{
  "n_layer": 10,
  "d_model": 320,
  "n_experts": 64,
  "experts_per_token": 4,
  "d_expert": 64,
  "d_shared_expert": 384,
  "activation": "swiglu",
  "moe_layers": [2, 3, 4, 5, 6, 7, 8, 9],
  "router_score": "sigmoid",
  "normalize_top_k": false,
  "routed_scale": 0.5,
  "balance_loss": 0.000126,
  "balance_bias": true,
  "init_std_router": 0.0237,
  "lr_router": 0.0003,
  "vocab_size": 7829,
  "norm": "layernorm",
  "norm_eps": 1e-06,
  "tie_embeddings": false,
  "optimizer": "soap_variant",
  "lr": 0.00202,
  "beta1": 0.95,
  "beta2": 0.99,
  "batch_tokens": [16384, 32768, 49152],
  "seq_len": 1024,
  "train_tokens": 286100000,
  "steps": 9288,
  "dataset": "wikipedia_en"
}
Below are experts of layer 7 (counted from 0) of a mixture-of-experts language model. Rows are named router (the router's row for the expert), down (a neuron's output weights, with its number) and show model dimensions 32-63. Each number is 128 + 24 x the weight over its row's rms, rounded and kept within 0 to 255.
After each expert's rows: "comes before" lists some tokens at least twice as common just after its tokens as in all text. This comes from a sample of Wikipedia text that the model never trained on. Tokens count by the router's weight.

# expert 29
router [132 151 146 141 123 120 136 114 115 147 141  99  92 124 160 106 117 140 144 114 144 147 112 122 143 151 112 101 125 107 146  99]
down0 [191 106 114 160 148 132 123 110 135  98 149 139 123 131 136 141 104 121 145  98 111 149 117 126 103 108 120 111 150 125 132 142]
comes before: " |", ".", " 198", " 202", " 199", ","

# expert 51
router [146 127 127 110 155 126 167 143 110 156 127  86 111 155 147  98 160 133 152 105 161 148 131 111 115 129  80 127 136 113  92 113]
down0 [140  93 155 136 123  77  97 154 128 124 155  68  72 110 121 117 176 118 132 187 130 131 113 119 121 105 139 142 119 149 133 163]
comes before: " |", ".5", "6", "°", "7", ".8"

# expert 22
router [128 165 102  83 161 101 175 157 114 156 175 100 130 114 121  96 134 145 142 129 156 131 122 132 107 113 114 149 133  93 122 115]
down0 [140 152 144 151 126  79 134 153 136 119 113 126 111 124 119 145 143 104 162 119  86 156 129 209 176 134 111 142 139 129 106 142]
comes before: "\n", ";", "-", ":", " /", " ("

# expert 25
router [ 96 161 145 132 120 150 161 109 158 139 116 152 132 157 150 105 132 126 158 129 163 117  92 159 133 152 139 121 116  69 163  92]
down0 [131 100 157 117 114 143 148  80 126 130 144 144 124 139 134 139 171 162 126 113 145  87 151 139 105 144 131  94 103 119 175 112]
comes before: "\n", " The", " He", " In", " It", " She"

# expert 35
router [119 143 153 145 156  99 179 111 119 158 135 117 148 116 109 125 118 158 159 130 127 150 103 126 117 189 118 114 150  92 121 103]
down0 [140 149 180 153 116 125 108 155  86 143 137  83 155 119  97 128 115 150 138 122 136 105  79  79 152 156 155 131  91 114 119 155]
comes before: "\n", "-", "|", "The", "In", "==="

# expert 1
router [129 117 163  94 136 139 113  91 140 112 160 128 125 178 155 147 118  98 131 120 133 155 150 165 107 127 109  68 139 136 140 147]
down0 [136 147 133 127 171 138 138 181 130 119 129 121 124 102 137 192 156 127 146 110 115 109 176 116 145 122 176 162 143  95 114 109]
comes before: "\"", ")", ".", " and", ",", "\"."

# expert 59
router [150 141 169 139 143 104 122 114 113 153 155  98 148 203 139 132 116 140 146 116 145 167 114 141 158 119 125  88 136  95 159  72]
down0 [ 67 146 150 104 141 109  84 120 135 147 159 162 169 130 146 156 134 147 124 141 111 133 178 101 130 138  78 103  82 136 190 149]
comes before: " in", ".", " by", " and", " of", ","

# expert 9
router [112 148 158 155 139 136 115 160 118 159 109  99 147 169 108 108 115 142 126 137 141 132 146 150  91 179 142 115 168 107 146 115]
down0 [100 144 116 146 125 113 132 114 127 146  85 157 113  95 139 156 134 104 110 152 149 102 100 116 119 149 151 106 137 149 147 149]
comes before: ",", " he", " the", " she", " it", "s,"

# expert 11
router [134 136 145  87 109 116 134 125 106 120 134 181 127 124 152 133 167 122 124 104 179 135  93 109 123  96 135 147 128  94 116 100]
down0 [138 131 146  95 142 160 111 109 132 161  73 122 135 111 119 147 107 126 135 135 123 108 117 108 135 143 120 133 153 145 151 140]
comes before: " the", " a", " his", " her", " their", " he"

# expert 23
router [122 156 152 112 103 112 165  80 140 127 163  92 125 125  97  96 129 102 131 126 138 112  87 131 138 183 102 143 116  63 132  70]
down0 [157 150 148 159 104 106 129 122 162 110 148 126 117 116 129 155 132 111 165  83 145 127 141 102 158 119 114 121 119  92  92 153]
comes before: "\n", "|", "-", "The", "In", "=="

# expert 4
router [107 136 126 145 130 104 144 101 124 117 154  97 135 133  92 177 147 128 130 126 156 129 141 162 104 158  89 103 165 106 139  93]
down0 [121 154  85 120 122 107 114 145 160  93 136 110 159 100 130 132 149 143 134 103 113 149 211  88 134 147 126 156 183 135 153 130]
comes before: " to", " and", " in", ".", ",", " of"

# expert 60
router [153 170 157  98 137 130 130 150 108 165 141 113 102 142 153 140 150 139 117  96 158 159  98 129 122 153  98 125 133 118 151  93]
down0 [156 130 177 109 107  93 122 120 178 132 137 140 130 129 152 131 112 154 134 116 172  89 176 165 176 104 113 119 108  86  98 107]
comes before: " |", " 0", "ed", "ing", "ation", " "

# expert 0
router [142 135 116 102 144  80 134 117 127 171 159  97 117 138 139 129 146 172 109 132 136 120 100 134 147 131 119 125 138 115 126  90]
down0 [123  98 119 170 119 145 171 152 115 148 134 142 110 109 112 185 125  94 152 192 127 123 147 117  98 104 134 148  80  81 167 161]
comes before: " |", " ", " 0", " 1", " 2", "|---|---|---|---"

# expert 57
router [101 156 147 113 116 129 138 158 151 145 139 106 106 134 108 128 176 193 154 117 149 138 140  97 124 116  70 130 144  66 129 134]
down0 [105 199 134 110 109 138 143 137 128 117 165 125 136 166  65 181 136 149 133 112 120 112 120  98 137 128 123 163 134  82 137 123]
comes before: " was", " is", " were", " are", " of", " and"

# expert 58
router [108 147 131 108 129  96 123 132 115 104 125 140 114 140 166 137 144 114 162 128 154 104  87 145 138 119 103  73 157  80 130  71]
down0 [ 97 194  73 161 142 116 127 184 138 146 138 132  99 108 133 106 120 124 148 149 135 131 113 114 147 138 120 136 114 137 167 144]
comes before: ".", " in", " and", ",", " of", " for"

# expert 3
router [135 173 105 140 141  93 110 116 146 130 152 104 123 152 161 122 148  98 108 143 146 121 116 163 159 195 110 113 149 113 162 110]
down0 [110 119  95 116 160 123 141 150 128 108 140 137 133 127 108 115 136 120 123 136 140 147 147 156 130  89 125 112  82  64  84 134]
comes before: "|", " |", "-", "|---|---|---|---|---|---|", "|---|---|---|---|---|", " •"